python train.py --hidden_act="reglu" --batch_tokens=[32768, 65536, 131072] --max_steps=3665
Below are experts of layer 3 (counted from 0) of a mixture-of-experts language model. Rows are named gate (a neuron's input weights, with its number), up (a neuron's input weights, with its number), down (a neuron's output weights, with its number) and show model dimensions 192-255. Each number is 500 + 25 x the weight over its row's rms, rounded and kept within 0 to 999. Numbers have three digits each.
Before each expert's rows: "gets" lists some tokens that make up at least twice as much of what it gets as of all text. This comes from a sample of Wikipedia text that the model never trained on. Tokens count by the router's weight.

# expert 0
gets: " and", " to", " (", " /", " or", " &"
gate33:476490497503482502553521464485479503529465502473500462495518507518486474443521493517479531555479493466505501496566480492512487506509475499474476504531462538526496501503486506511470471538506551
up33:514484521507513496548552480547472473518469506495480493508536469462480504521486513485526496514478536474522528522520496514464492469493491488528454464505506531519487500590489479530482490492482529
down33:466513455510521480468510504484500543506479466501483497504509499547520565501523466528536497483495521503474519547557451568491537502509480529483490442520519501500472477478489493481508522498519512
gate34:455495492519504528477491484506558505567511491508517477523494513592474479506516456506486459541492526501492521503493527511472487522532531503570476504493499509562488470522494514465523485493485522
up34:493515537503546535522515455499528503543465504517473467507510509504452521501485492526484476531483494496529506549457535472490489524488503463527465503496498499504470507516523464498540514495463466
down34:501519480508489482497507485519503482463524533493506470458547501507519500488507476502549514460510502473501471493538503489505479525506499497454523490520527485500488466468502482482463502491532516
gate35:500488474520518469536492466496552467516522517526543505508479480486481474491464505469483495508485475472503494538451513533508515519443529512449465516513513464501489464535558504512483464486523494
up35:486483513502481479523476494493480439513471468509516471495536529552506452512500493488472518497561503552491492497521503537492497473530496500504491518493479466488526469475492485499505531519471480
down35:483505479480466516546494475484529568509559530429552477510520502519455495514479500491487455505488511495518520507470484502501525536459500480531495501517506526491518545494535496478476470501489532
gate36:490485504452519515505475440518532503492506483515514495521465536493471497479479496493510526518458478510494517501484472502520498488521522509488470498503536514531482509490479472491505510528459542
up36:505534486511469486499449494516523469503476486505471523472494512516454507513482479510512502488541460521503462490516516446555525482497511463543482469473518491484509511484543506507519528515486441
down36:519541528509475511506505542494495492509503527489505528516481510491512506526517515526545518443474534497545486516483482476463503519492471506488538486508507458480460497544465515531458510494484482
gate37:541488474537475531508558465496491531496517484537502499472534495505508486529514510459417506513514518500504526486514510520503475447515500465506473487448492443487477457497492479499489520476508535
up37:493472509448501472534496510511503509527495487477454553531497496495510468492498484512506486482489513515483515489487496515466466517422482540464495500514429518514542493535495502487529480485494510
down37:516477526492489507472501458496495508527486513554467507534497480480494501479478491503509532519485501504503478506551495492535495514470521524467498503490482488519517500492497492491488538520522472
gate38:495469481502539463527529494498512533496432497487494515525530561503456498505489497488465444533449547509500458485506456550478482457501516527505481512551458521507535461465481466504485503503519495
up38:502517503540530486513477550469490489479503505530463508512507522484490506486522483491530548540529497500495542497499507494479481493511505481467529463504459477522534538500553516469472517531519485
down38:515505495521450520480502518497524524495519496443564485505505446542536484475501490517465479487549525525507506514464496503558457449516522535494496503464502494491473460450479525484497511493539462
gate39:490470452508505480526496495525488498544509495506506546507502501507576540445486492503457494497516503512489543498479506520517527511471486498500529554494506510520515493526481520498511498519440477
up39:511463495486500489524448495524540478510501494511492493519488520466442537504493498493483530489481499523489474516537528507471463481466505524496471527497492462497521506493508528527469507552525487
down39:499490515508503469502454513509526528482504525482491497513461473452514460533539476433497513534486489477503530505496513478496511503506478522496467489494487532545483533489523536471491510497488460
gate40:477491513491523499500456525479510496503532498499549485505452485503522511480435496502466518507503481453526505518539492493497482492502474499497531500511516483480429492520482507502476497527516495
up40:501475499493511498523498473503519558527511445531495508512524514503466497506533541495511490494474503494490489442473516492502512479566478522528495492495518479520563493492508484453533495534481504
down40:482466550478498464515508517497510440470487549531520516493478483473491509503487433478458501531506459551507508546516483492532498475484493469517515549507496468485538485502557537471528496488499511
gate41:516467483486520512478546459454473500515520458508498493507486481452464490494496494467527483504497486515495507469525486511530545542506469531523564551522503493486505537498506496515498495526486555
up41:495490470491505483509462510454508513462461531496541451501540462531532535521493550498522505491533529473528448491490501523524531503503470473539487470507477476533465474452491439493492502512511473
down41:497533482459484496493517492508514503448529489559516563504491504475472526477497484515513506492535519517510488527487471520465508506468507511476506480553466454540486528496543514481506509466528473
gate42:518499488472493483531532504472535516518524521516509528508504513555518522474474511521464510526503497453483505511524486495474506501481502528549502500498490524469479490476512532501517526456482491
up42:516486511467499511505556535495428558497486472509520498535496506500515543507491471519497459508450525497507551498490506472475503489508469521466540491514474550502527548460510527514509463510508514
down42:492532526483516456474499489486504550485476525472506536543510502505471478482522494503502492490486505530485504496501487521504494487520482471508427496529455484500476519530501506525544507485475462
gate43:512542524528522510503532485496490528481466491461502487517515494536518463458524522530500501508459471494503504480501528498509510478502543486522503526509493544533498499531561497478485482488464530
up43:493516511444535478515496517464501504492520504501466522500506484530520489524484441505492513475526520467504485489495533463516519484480480477537470522502510490524544511514509454490549516479520563
down43:525501518549460497494470478520512498473501515550485513492529508488494519536496498530511523477541546516471513498522482543511507514478509479486480506474464548500488497505532471453482521501498493
gate44:481485511490520502483527489485445525500488509497486527508505483479445511459480491540514461519478527515499542492510492511501469466525464477491489485495540515553497462533436493571504457469438511
up44:517545490523481492508507541496497500479509466506493507474449493486504488494500516510507497490470502532504508497478490494512504575467460489486470483482542505532513504460504484507469483513502511
down44:479428507503514570513495478499517487508496513486503476510489501529488508505491480500542458511462504484496524497531523530454476495510490473460489469523463496551484501487505491472513513501500523
gate45:487483444495525484503489481505515485475561575497516492513515515486508530442482476492486518508514515460498509490525500491522495470491513498517531503473500486490519454491495497506509498534524475
up45:464508476543460551491450531521475523491501524518491474516490510529492505530507510475476501525482491511481497485540461494483501506479458493523463479539505487502511498525499495515504482477485495
down45:515406572471520497525547507488465479525535480557486486509517511476467488527469492487478477507509491526539549546463510475491476498494480493546521476504493517521470528440491494561491508536509533
gate46:499543487515481467533525473488522492493503482486484530483525497505464485485497481501485525492429488487528511532522499489540523501504467483517490491539509496480462497493564515522546525456483531
up46:536498497474502501521476472466469497462549523503469511533495499529495474510543476509493492500527451539507520472480449510488479525455501490462511500471529490518494501480469482509505494509585526
down46:504522496488542528462521485482550472502502514493580506508503492528542507499543545515470495525496542436518492566437505491462491466510536503504498504451505481488503483498519503483474490510486523
gate47:505518477519523553476514512517524549504533544448503512492559486508517502504535509492512530478492494484522516506482479518541484454515510520481467532435503499495459506482503550548515459500518522
up47:534546494496497449476509520506482484494455494539494523466554514532482537470497478513498450512456519497502484504532499511510490519491487502459519501473502498485513489453520489521486470494509488
down47:536500491530463501495497534440505504484508500502505504490495483506496535529523491538497498484515466487460499474476509493502490522530478519501486438535534534467458498452489470524506458509505471
gate48:492503533501504455483542505447503447511497532483544498498515504491530503483442527512504488469470472494512522520483467473473464488437503446483512508500419518495489469523508546524444516514522512
up48:510488498493429462496501486512468498490463480514522532466520490520534458507518471531462483495519482508523553499500465466501516485493501509515517493514504526478509494520497535491438531502467468
down48:551495531497510512489497463568485510501511478512512476526521483501515478529496500501508490482493535504478511528500531478462508544495472515548491517500524524556466460497494499477520480522455508
gate49:515485488499536502509526472441558513468451478506533468486538555471496472529474480526469509499510516503478514521516507517501519521511505508491501544497520500493494481531554505548502496483474511
up49:525493510502491503464530458510458491518466528515482513437528526497517517503466511541557520490564509491498539474548524516497518524546519515521494470482531519488486529505487479506448509496483464
down49:458503542502512484500533557483449471519512492521509488536502494495511503515490497487483499510464479501517492549471521511462502506493467493498535505499483528512505509504491490444496474474505558
gate50:499474487516522539494453509490505525459521486502523508485482500544516480499478483498517498494491484520498503536566515523516557486451521475457489557474480502502529493449478499513479459555500501
up50:492536512494490484523539463439542484446486542503507518437506530506495485506450493523497498494474462517487502514498467484483504486431504512475485506461523536468458483455513534459473487450522485
down50:499510495498501493472490516515473487518479487503526476511513511497525472515535495563511488471500487489492487492494493498507501503511444493509499444528567503486461468541497518534489484519530514
gate51:531504485459480520476490509538496520489455492516462486520517477494477521470490491511482509532495513485515483519474500498452517510445527494485517488472519463534506456531494485506501508502489530
up51:491528490460510523538517431493490523557498500466452510491493485460490458528529525501492487503477515482486534525464514511508470482471530501511483452475527503485483513485529445493520471492481525
down51:486477500507511472497516512509464476485450476487537475508509495514485525476498487476518518543498485489495502503500522490526507506551477522486476482493505493517487536524506471545505459482514508
gate52:470481508522487471492480441523511551501489510479478556522483468463463508467503495489475512534468504511516496451489522510487473536494502511472474492505516477479514500494492467506518491539465522
up52:473502452490480497495496493489569476497528502487513473521535516525495503530469487511469510480545533500509496504513502550512514497494524482532469486464505479484489510483472503461444518534494460
down52:477526497544515528530514510477520537519523525478549525481502489523496478470487496525500500528514516454503526458504482454530479499492564506461455537530518490473467536528500506524520535480497537
gate53:504488520485493512487523521500524504558521502460511448499505544499499489479473506499496491519470462540481501530488505517476508519493485529507473477542499522506511438509484509539466525474479491
up53:500502509506544504484489489475456505467497451518537480526497489527484492515505501493481495470466514531526492482489488492505496453465504450500487459487539481541502491494521454484488477544482481
down53:511511500518481503531539502515517508543544573491494503533520542513468499501474489507520510491475518525503538520488532495438459490496504519486526474451507518536444495525534523493514501439531500
gate54:481457501526488545463521524471462542461479524492563483531491489467464470493478490515485508532493501505546509541469513506526515530534515511481467494487508502503511460473509505492502513498515510
up54:484498524474516505493491483483539517496499502443552473486526495516528465486500467527455491528522482554495471531504496484483481527542520519502483469502502498475468501481515493486456450439471499
down54:497513467536531520478436489528507493506479488471530530497480526510472496479519513467544447502512506488522513524481523497511491492463509502509481489486520495489437494495490504491563539523537492

# expert 3
gets: "\n", "==", "The", "=", "===", " He"
gate33:512513499497528477483508513494490510490536455520532487520445476481523503485477482505485490547489466479525482517512459498459508500502505531471479538436500510481496467470497493525498528488489509
up33:490503468475523509490520502518500487544482506505509474505518473482485526510447520487486462484494472499487499526502467487521521494511489511525471471506534502458474528480515477538511491492487445
down33:477506490507459531521559518506526494473498508494489486503504515497501523508456483490485473501484531502518505541566525509500459504496515512505493472433479478508486497496510543474486519521506486
gate34:468485456480547488492509460530533491525487533469521485493516475501500450501475526484500483571495478505509494505499535526506469510521477526539492496508490476508507507507530476539508465496542571
up34:502482467466512536508475529504518503511525498503471521470448455506454488527498464556494494523492525479466489514517491501533508537543456479474521483505529472460511521487496482533528443463510509
down34:504480575493465493483473513507505525494484513488532497507486550496459520540491521473489520495496527533520526491490482505496510491506518510459499516532521537487526497524465489430476470496466510
gate35:489490485518502467484492514477539488456505523473538520465542467484459482482493516500460502512515513531534474517484485488557501437510482522512458486489510537501508503511471479525516526512448499
up35:508502516482503483507490545536434462463504474487489485489507523524507494510500506498524506502481488499502520461529506512450492530491513473471529538468514495493533495528504511484444499467527526
down35:539530441472491508488516493498509513522485545510517472486533486536544483493544409496502506490515505472479523537502508540494491526511530549488472503486500518520524506500528512498525487500479471
gate36:463463504521502494530497555497484500489509477499460527484526497521499459538497482494488532508467524510465521475508504467494500484507486506484507537516520543428526427504493477496495467485491506
up36:481521506496571511476488522481463500490472483565478507493500476467484503484526464529497494483472540476519467498492507497540516457506495517516492509543515485508491513464501562474538502528514501
down36:520484458516499506500506494498499513490505539510487455488486461504484489520507457546488545527472526468491472482551482501447484496528525477499521528488537494533498492470494484501509496511481496
gate37:526445492535492511530526455481561472500473498480522540499477483507525466476504539487521483520519458534525533496524475518558538500507472491491523495527436484472474463483509519474491474533475532
up37:519475485497491477531501528471511459519487505515437456490514475504557523501514514501505508510510531509496465528493532484488469513508520500467505429478482492503530521523512444522487459482478461
down37:513489472522498494509539535510509526521512514535524486508478500455498462450449522496473484508468469514477509505474515512511491487543529525538496485581505489455497515479529544512516476484510499
gate38:475532475495529490496540537463478477488509459490525488464484463525540527481462556473465454516486506473518496522512495489489516482506493509507484494454546510566501459506521495502530524519500497
up38:461503494498541473486528538492466489489506507478550505448475459526504513501485555479465485514524480492546477522509495510520502457485474507476491491435525502547504466501536501530486505480534475
down38:513458496501512467511500503515493485521492538511506511534502534506486496504519491464535509543523496465482512529482470507507482500479539502512493512474508492517525476494472494520507522442523520
gate39:523487490523503494502504482525506461455511483489550489440513488514486459497441561491488521511536470472526477488483526542511503453502476516504478522494541529509465517506491524533482496490507477
up39:495535495478442525470541511467506510465539478490499480531512491512513517528488432466473504495498528529513498473468448504440494532487529500513512553471516509512554468505492496494539539488502511
down39:456505515498535497511479522595478485494502474511506497519537468492501476506521490536526519473489481494524509497483507456533492478510508544450508532494552474492495511518508469513528479483508481
gate40:466506478489499504518493505489537519495480552464536534458504482462509476477485474491436469506486513522497474528484507494491462548514488549502520462481506519539500464516483454498527499530487477
up40:454493487491494508481472472491526483457490587463506501483487515497523501480502479509507506495446519507486486484494529492526450502476516528450500497494478467528493522510502453510505492505517474
down40:500493488513491536538500533530527451516508517489504491467540486487494502502491491496434511470523567523446499514545488479469518481463496460563526449554530484513505516519490471501505489486523469
gate41:544492483495478470510482538524529519481544498552549489487529500472538502513492500486472535522493508512522510490501485498509491475459490519535518504490462494517516504518503467540496517525484519
up41:490510552552534487532517520490514483479502465497481504454477468539479515482507453524532467514456480504485510486523563475493500491491507530469460541460478506502496504512458475448505528538416495
down41:525491483526521456448443517506492525506506510503526480472527509491531494571521484474527487495541518478498515454511509499490489535505517475485516511504520462513454514465470482454462532527507484
gate42:505498546557510475523502533530517472511567483541469528481467486502505464482453472482500469497499516525501507494541499478515547496452511530499513522481507506467498497504500484500503498528470511
up42:488529500519537532540530501483511487494502486448462499540495505558504482514483499504517482488463522525517462492514507464492515490484506474529485510462497481530527540517496500450518463511511505
down42:459495456508521471511490442463527484500546533528489481525461465472515509502489508457480503495510482470464524495458494490526495503500522489506549521539503481487518506482522487502521526509560490
gate43:501467539531494489517450526485468510514480489511513476516495539490493487503470527500510488510512515493548484477518456495470455498492524496515492507505453500508491536526484491452512512517530491
up43:481553478508503516509505502475497468512547513512460500533502485472529482511499483494505506515509540515472496525474514501518528506459491500507499477518510480485493474483491519489522493521493470
down43:482436538506485515516489489483525492467520458529476504497471511502437506506504485502507501474532502504533486486510490507531513493516485476509501493502487480516485511472501488501498551512495513
gate44:518490478512534490517496501509494498529500519544493521465486469501515521489542506495496523504530535438524491520499509508533501524535470468535482516489525515494500535501528503485521510504541510
up44:528515510483481546492510441502508491493513482426533467494531479516481529461465546517495499495493511503492461532522533495500490495494506506446470474490524510507510493514528520493529522478532490
down44:532485478496535507500471562482511486516491483545482524512451502489529522515548539514484530501535504477510501471436495475513504547541486515501514487494489512490548549498477540476499449514497502
gate45:440499474479541496504556498482475523454499509492475462504507480484513547497473517528535504495461506489530552465478553516465459454512503538514523514462530526486490515457505520475487472497536535
up45:493490524483471466505453527528490518454516523505495509483468510496460503538466511483490473512473459536542454504479490509486514488482473513489468509476505550470496471502499491567478509504541519
down45:476471563482515511490551521471466443494514540515526495526493530471469494505484531515482513484486508496483476512522484466488511470521462471489497501493477467524512487465519483513476475496518525
gate46:537456472514464541526492495462477471432520497547512519498508489488518507501509475477489497512495496481526498521491510533532513497544499512519509473511502490550479476454513439495504549562496512
up46:520509486493485499501546516490476515505497504498555470482485499515503460495471483490510492529459481470548486502504519468495472501483532512507467531473499487501474474546558510486467479502492465
down46:517484502491469479500504513512552498518510545474499485526541463505502507490558469464474534494533521475491477550513485461476487544486490524486498486519480470504526521505468459470496488502508477
gate47:473543520531555498504503462464491522470488494506495488500535508478449523471501498502500541554506531495481479501512537522499482501499522544463513525474455516430513527531468500495522488514518492
up47:543502510554497479517487505498485491492493507473477523471515462486498489488490529509479518517515439475489506577524502471542481516512478492514493509493472454479504491502493457497482499497499553
down47:545567474481535520511514542475494543474495442504502498515498526527563494510532517477540516501498538511511514521486488496459495522497530511502528494523443494477497538525443494525522488465501518
gate48:477455459504503493490538537511502532521519483490530480456521472468527522493493496517501507497475485520468496476510473463490516499491522505470505516480497536551486496472543494526488511510468546
up48:488483487527465507478572494477489545522481505505529523425456540509521523488463467515519452488492528493540516510495473497512505501507549518494515489535465534510460481504485479467471497535485496
down48:485518512510541498518517517512477524536528504506458500527516509485458505529524509476526519521516473487483486497459474486466520481519534470483528468512525552535480484528514516480495508464502474
gate49:441495498515488541537493525484523514490496514510475487470464486512500458472474523513433497521504470498488470582492535473579495540504517496497491502513477491537486463492526502492505500495509509
up49:550505475521504522479467502519475514500491447480530497525538474516505522499502470499536483489512533501466487500506470492432478477509474500479497500487523505496493516485514499460504551511499471
down49:491481501497538502514559502479535526476483499510504485466494481469497498475472558492508554549497471514531516499498476537520518564493496533496529514520457521558506519519483510546492513519496469
gate50:500438482488515526461504519508473496482505504499485502483545505528512482440481543512475530487538497509506484514466503479497498510500489506488511532475504493519481465496520522509496548472528492
up50:486486490473482498489503564528445501441486485547534483523503507483520471467479490505480460493536532504508500507532497449503511543508522489504463474502556506490476519492519525504487515495582518
down50:494515489460498532527476461494485477514457478471526499482523516553500500533520511500468498506507520533464528506482462499511530491498513491505513474513528471517506506555456475502512521504540507
gate51:497480484511551487510500522466534481494563468528482469474505438453516492511477531514501459523489519506539480540466508503533524491494508463523488519483481496475472500497491553540536495481495478
up51:502486506489561504507486498469514514508541495504521480504503451474538472490490484546506471493513500513501506490483519502511511524494484460505465514478494487506458488508454528535507478476480489
down51:506471526513467484503543518474524515515533496499517496515456510520493527448475488493503525484500489461524516489484501555538477501550501472462484494517499474502508508452501470487490533524491550
gate52:504453503504541522518510497501430477500509486533504491517509510496501451512519493503512508507499467499486498466486492506514503509488524544543521480517517505479484529497518514511517506502496484
up52:498484484524468461454541465479459567516508522453523484484543510517487501491468455521539457534462507531505500491466479508518501502489506513434489493485499540534527502501505504502503547497499514
down52:476510485469504540490523523486523493447483472538512496463490513491476497516491500487526548491512525506469486520468540491471504472505483467565481497524512477515511501493481501486510498531455494
gate53:467467509511490541485497472525506497500504464488476543502495498527472529450513518473476529525530458516500483507487495521511553487461486528500525487502514504491497501492535509493501521524500521
up53:453516503488509516509462475543534509488476502496532489492545525512529494509480466481499496485469549464462506487501508494441521483476520453436493460526479508452504501511460458493479505560470523
down53:485505494500529504486486499550484497494480500464524505497512539532472509499492496479479481478530491559516521503515514513466525490539507473483510527529549462456528508514518490528540471529522504
gate54:518514485548513496537487500477514480479474481521446470484532492486497526473496522524480568497497489516479528466509528474479528510520507496470549427491474525473506531475475474496498480530502540
up54:493496498518541510506502538534481485467494501430511500548500473484476451465518521512497483488496513483484471503564518460491478485478451504499465503487480540495498445523514522531484505450504494
down54:541489494484473487490518484481468518492455498483522473490527502518549557510518518476498537496455528461461517499450487465508538508484499515507483501447487549481546460510499498510503531493507477

# expert 7
gets: " in", ",", " In", "–", " on", "In"
gate33:473472517511504511537487477432490505490510436474542442536504482527514514502495518531520488472406462522453495466499467505435474539486499542529532508451491463475483484471508550527471499504514524
up33:480530464498496495499484440503534460485488456533513464478478485493545451483523472490517507481521513542512507497516444516472510523516500518526491511499488520543472498516492531510555494487471503
down33:534479484515556545528476488534494485544470515492487481472514499495491505506518473490492470507490476470468534499515517495485527548521490498544521505484489504506482505503500495504499534467537546
gate34:500535505535472492521536482534549495512452491541479501527484461508503529452531497486498530519519499464529529524487541527464496531452538497509500489445479515499483490532481524490503453514514485
up34:484493478492467557485512533473447504465503495510518461494500531485515522491517531496566498532469481525485485537499535500482473539528499495483486515463508543488450513501456493522476518485540537
down34:477511535500495547489469515529477515483530521465504466504518504470450467568479497477531487538525502520516554507463482550495475532496495478483542491515515475505485492503508538473478526516485519
gate35:492522507440500446538516535479490501512496518511510506471509457474485454505483532480502548514539454522512511528479493503509498472485539499498468496507522451465473493482483461492449477484482444
up35:525492488523469498493484510564511505516513515467511491435540542499474501497562476512513491488525499459474466491475489481504490471505485482510516514516492543494535533548517522479491555462523527
down35:521527509513464500522520475483532517526516523483539500487486506493463498526494549519491500461470506510506500549449496513459543487467483505495553465518525525517494532500468533499483464483519515
gate36:468495513489485480463547437515477504457481524495476488544523508510503491482504508464498532541496483525484574529508516500487530529532556502501571512476489537496518442497500500503499476543500485
up36:507525520493514470483501517511502510476482521542514510469501528532526527512490525521529537501520480452517459499491499468558510482492500442484468498501528519511538451471507512526470527489526474
down36:482479513511513469501499448488457510529493515459464496436495480490446517520478470492505479523534488541509491488503537484501469501503498487476476503480495511455490514536478460500560504480484464
gate37:473479514507524508532447524462467493503521503509477477515519478501519496466508503500497547475498540519504470484494473507535513451544507498504521495513511512504534499483488466513516432496477482
up37:516477504470493512460498499510487491495479501493467487532543518500491562494530502472507524502482532483502482477492462555521496453498495537499502504500463527497518511518550464515506496522550507
down37:511511511444499441533514456474509499515541478530512493501516556517524496532456469478474505562487498473511479502500488524464489514470494512492518456509555521501481519492502493502525490519508518
gate38:521505542506509521498465498496516448493494485506496495514467472508471515468516518489495519517504476494538480514520515485454470548495562480491510483464502505474437495475475496504550508541526452
up38:505477444517511529504515527530475523475502498504458507476522528503497494555481462519518500480501517501506501404457505503489518468562485519529494516545531531498549502520491480503484485507479520
down38:502517512454480527453489497533509511535464457506522525493498507481485486512475490484496500497486501532533519509475501472488490517482505474587501507471553501536531538529513484522506469519479513
gate39:496459493520526517460532482495525469454528529499462507448487544493496506494515492504500510512550524521483510506504531472476445533520497511511492497512489487477493528504490498493516534532516508
up39:524483484487457490495455494507541514514526452494500447471520501526489519516494505462521496471513496496563518521531501516531514510521519476557552466499497527458515460490511483541505502496527472
down39:453507522511497485521489507444479499463489509475522527492459508497479527495501507516506508518507503489497495504479516475452529463480493474487498480510497484505489530510501508466513533524478476
gate40:512512510515474473532495493506522481432521528478511484498486492516450544510495524502516498525509466465517523502480502499507503464462524487509486529499474496481478542490496490541542500485535488
up40:467492484501460491497497455507517492520486474523553524494489496465486500533466497509500472480506542506549546535486440532465517499519554491528484497460504472512478514510472475510483519444533435
down40:529522501559532512478490551508476502499502501494473510493477467485483427459500533512523497509440478464503522524507552449506466460508488519491525460480533545458548499547543508506512494462460458
gate41:461505519474486507485512531490468478506507535536496490478520520517546489514537481494453525505492557475515512523507517432529459455491493506493500467519490483495473536486497507515529484415465509
up41:569556515464504475489473502489486500515493487485540476514475445502491511508476512485484458502547503508507505488491502530439491552492504516502487486508497498521530469525462496493498527496536473
down41:451463493549514554511521501494517530507505480514491527486480510485500521507507531505510536500515514492543517492484530498530461514523487458498499507513497491479499485486498521468481452509471491
gate42:468529517498540489495491480489489493504492526540483501465467513514513484509506503502470495500496470524500442542490488446527483512548465486523469451474505463490407523500502535469502484511505447
up42:478474507479488485489500494524528512529516485431477540523482494479515489508476486519527510514504505478505515485480446513468497466492525517519514551491492509487518494537513486502484489482494520
down42:502470475482511523496475508506480504493510515500510500487521504476467478490412523534497533532515476553531522547487519531509479491507503481500541522519448530475478519511509525511496511531466480
gate43:513474483487492437465523469497499475518505500523554481512514467494548509463461511541521497519526422503509518508496500489480478493474548502538513456484492548538504510487499523538514503527497482
up43:549541506470491523538502509475518495500488492480502548481481575513465502525457520475492511494511540511499452480509489464490483516547488549474494447492488538513480520566500491458512552500483503
down43:530512518528523454501512500481487467501481508461506534515455448518507523468513523445541474530489472490521430485502543499514478485557527479524508514478538496517518509524521501510507480474500480
gate44:461516496455483442504483492484533493482524546508524519512518477511505502481484528533491511561537483516453477506463516501514495475469495536486460486532495529510524456478517503495467541500486482
up44:476483528521499544476466508465457501478539508483538472529518526497483462528553505534516500513439468494518465472503461541519475498503471482507502565493486500524523494491526485524470484480519529
down44:511493495492492430491484504521517504529504458525471479452506495515512556499426524507485477490491521543532494499468513520474499483472484498556509488467501515542499473441486485464493497541526478
gate45:504492507496513499507511501550539500447496502495477523524490517457468488499475519456498517511474492493513531543502463510478510505474492541493486488486498467471499457516536471525544501495504472
up45:483502464476491483479513509512478512520475483556496500527552472531524482524527440508478523503477504495498522513480525536495501475510474507509490505459495484517508489488485535520544506490440493
down45:509511538480490485521517470513481497513442501477529503480494498476477517498480478501510504491506495491504490522478479528467490477530480438497467576496524438488490467501477493473487477548465542
gate46:460490472479533480541507462469495494520503491502488502438480520486486470438492470472505489531520504499509487517502484495489486524494507501489477492559490498525468459517515501497483510490504516
up46:523474496481492470510539467471481523498491458463506527483533514489531498514485518507483498517541501493471479502525484493504520493477497489517481522521496490506494489505485498498528521510484494
down46:489507517543458565518476506547518503529431500488544473547519497530508507458525562515486503456454527502493495506496492473505500494504497502530531516506524533560471519481498503470490509509481500
gate47:546503521469483468515493496474464458533472471523480497491550535524469459447500483490456519481512528507453491526532512452481479470464484503481509520518469494446443488514514521516521453488470456
up47:493500505526519532506513506541531484477494499488552481494432490494532509489508519540515484504478515421532507489476474526496515537524491506497487516486538513535517554483509494486466470524542515
down47:485511482478546517458492510542523555511530523491483517506473504512515490497519505471490476459519484526505544505505517489490518491477476545498530505475491481478512501521505538520492502516469500
gate48:589533486455450440512488515505503503485495490472520514507494513513507489507542518485482495501456509464508484553532469470476478464493516500508489491480477488465496453489460478524479503497531459
up48:531526495479505491517509486516514462545507501474493471489499481470476496491493454504537525488492541484489490507527480515508504484460492514508518499504519491514459577489498552474483452508519489
down48:466536476510529485527482537520503482527509462471479518553466513507519505533516515521461468486529470476487502488491501499438499498499509507488501505500505501498496520505505513462495475506528533
gate49:489493521529453507494501555478500503497502547476501462523559527510498535488493525459471513494487518505498549495496531512534459534494501491504479489513545529515524468440501494483509479477453520
up49:533503480514516513501465539511512494515486504479491457458483474490454463477500519516489482523507502529562478513501535507523508515498569539498525508491444485520522504520473481485514475515489500
down49:456572469514499489474471498493481507519476500469553485496504457516525503491528480462481459499505542497538505479491502511515482524516527535509491493521451499511504488496503537535511544468517501
gate50:480501463463502520510532464477508499479506506523580495491509504474553462465516510474481520492517458520436548482525480521518481509449476482510489518501502495515476521451521508490470499448493515
up50:523485533480519480507489514502513494473520516497520522508472503498487524501503509459527547457535532507478490450467495478460517510512523457499508509513512506491536524515447481459484493509481482
down50:553523498472495479467484493488528467473494514493500511513489482513527454513525499485520496527515502500516489515497514502516480496528537518523491504508513506477511482527496464505524516512472486
gate51:534538509477502470494490531476522519516503502501491493510484493496499487485445506516514493498488467484509518500493545481476533506471498539483502461501509474474450445516516547536501471535487480
up51:530501463480517447491545442501502511547500497493507450485501492521489493501470509515480488512527466533564539542483576483487514527491509519545494465445526485489457531486481502537534517500488450
down51:503466513513521527541520474512514497459426512498504518462522531494499484515502475507547517505492512488489496496517476562485508512529509498517512492474488514532489539504479445484496506463462511
gate52:501448483524507499516461488452504520506503534502479510486527460476499485490458500503497509516469499456488505516486493542478497518489483525493498513524491458457507509455556483507526519537506507
up52:474464443446500502486491528485502486494495508516506472522485481510543477494475525485523503513513532492520499539503533531498555547545529507506462494485496455539523440490519484506491528494504517
down52:491485488536487494564503510508478507511516467497524502501518505506502494545486490497525524499533510504503459430500509464428527539476511459516536497500522476501529509506493540520447523502514470
gate53:481478488516492486455454469501488490511546519528480487534530495502488526511468524515449546553488505476512543501493504540492469514485438489501529489519491500474464464507474499520494508545528487
up53:491476522501515491523521481466503434501523533526490491500484484488521477521516545526457466520490524497549524528483490482506483517518481500496523507514487476523473474513492557479511529504478487
down53:531511480472515440497532482494513510509523482490495470482504517482491552473513440492514501467497483493488483478525499519584501474511526510441508516516498510485473508484476502511497541514502501
gate54:483483488558497513487488447502505488480508477502442477496536455497516498482547484463520501527519477487549501474518484488514532539509538507509499501483475505509500497530496527537539502540491478
up54:513472512460483494485487495523529497485491534469483495483513488482483510511469532510520484541489514533504466542477513510532494477546506537486506515514498525527497504469444511479532517479518494
down54:457466486530511508483497556508501501479524486484522539501477502513519481510534487525519493504472517504465535511484505501513465529496510498506477495517466555486490496514507501513522455534513508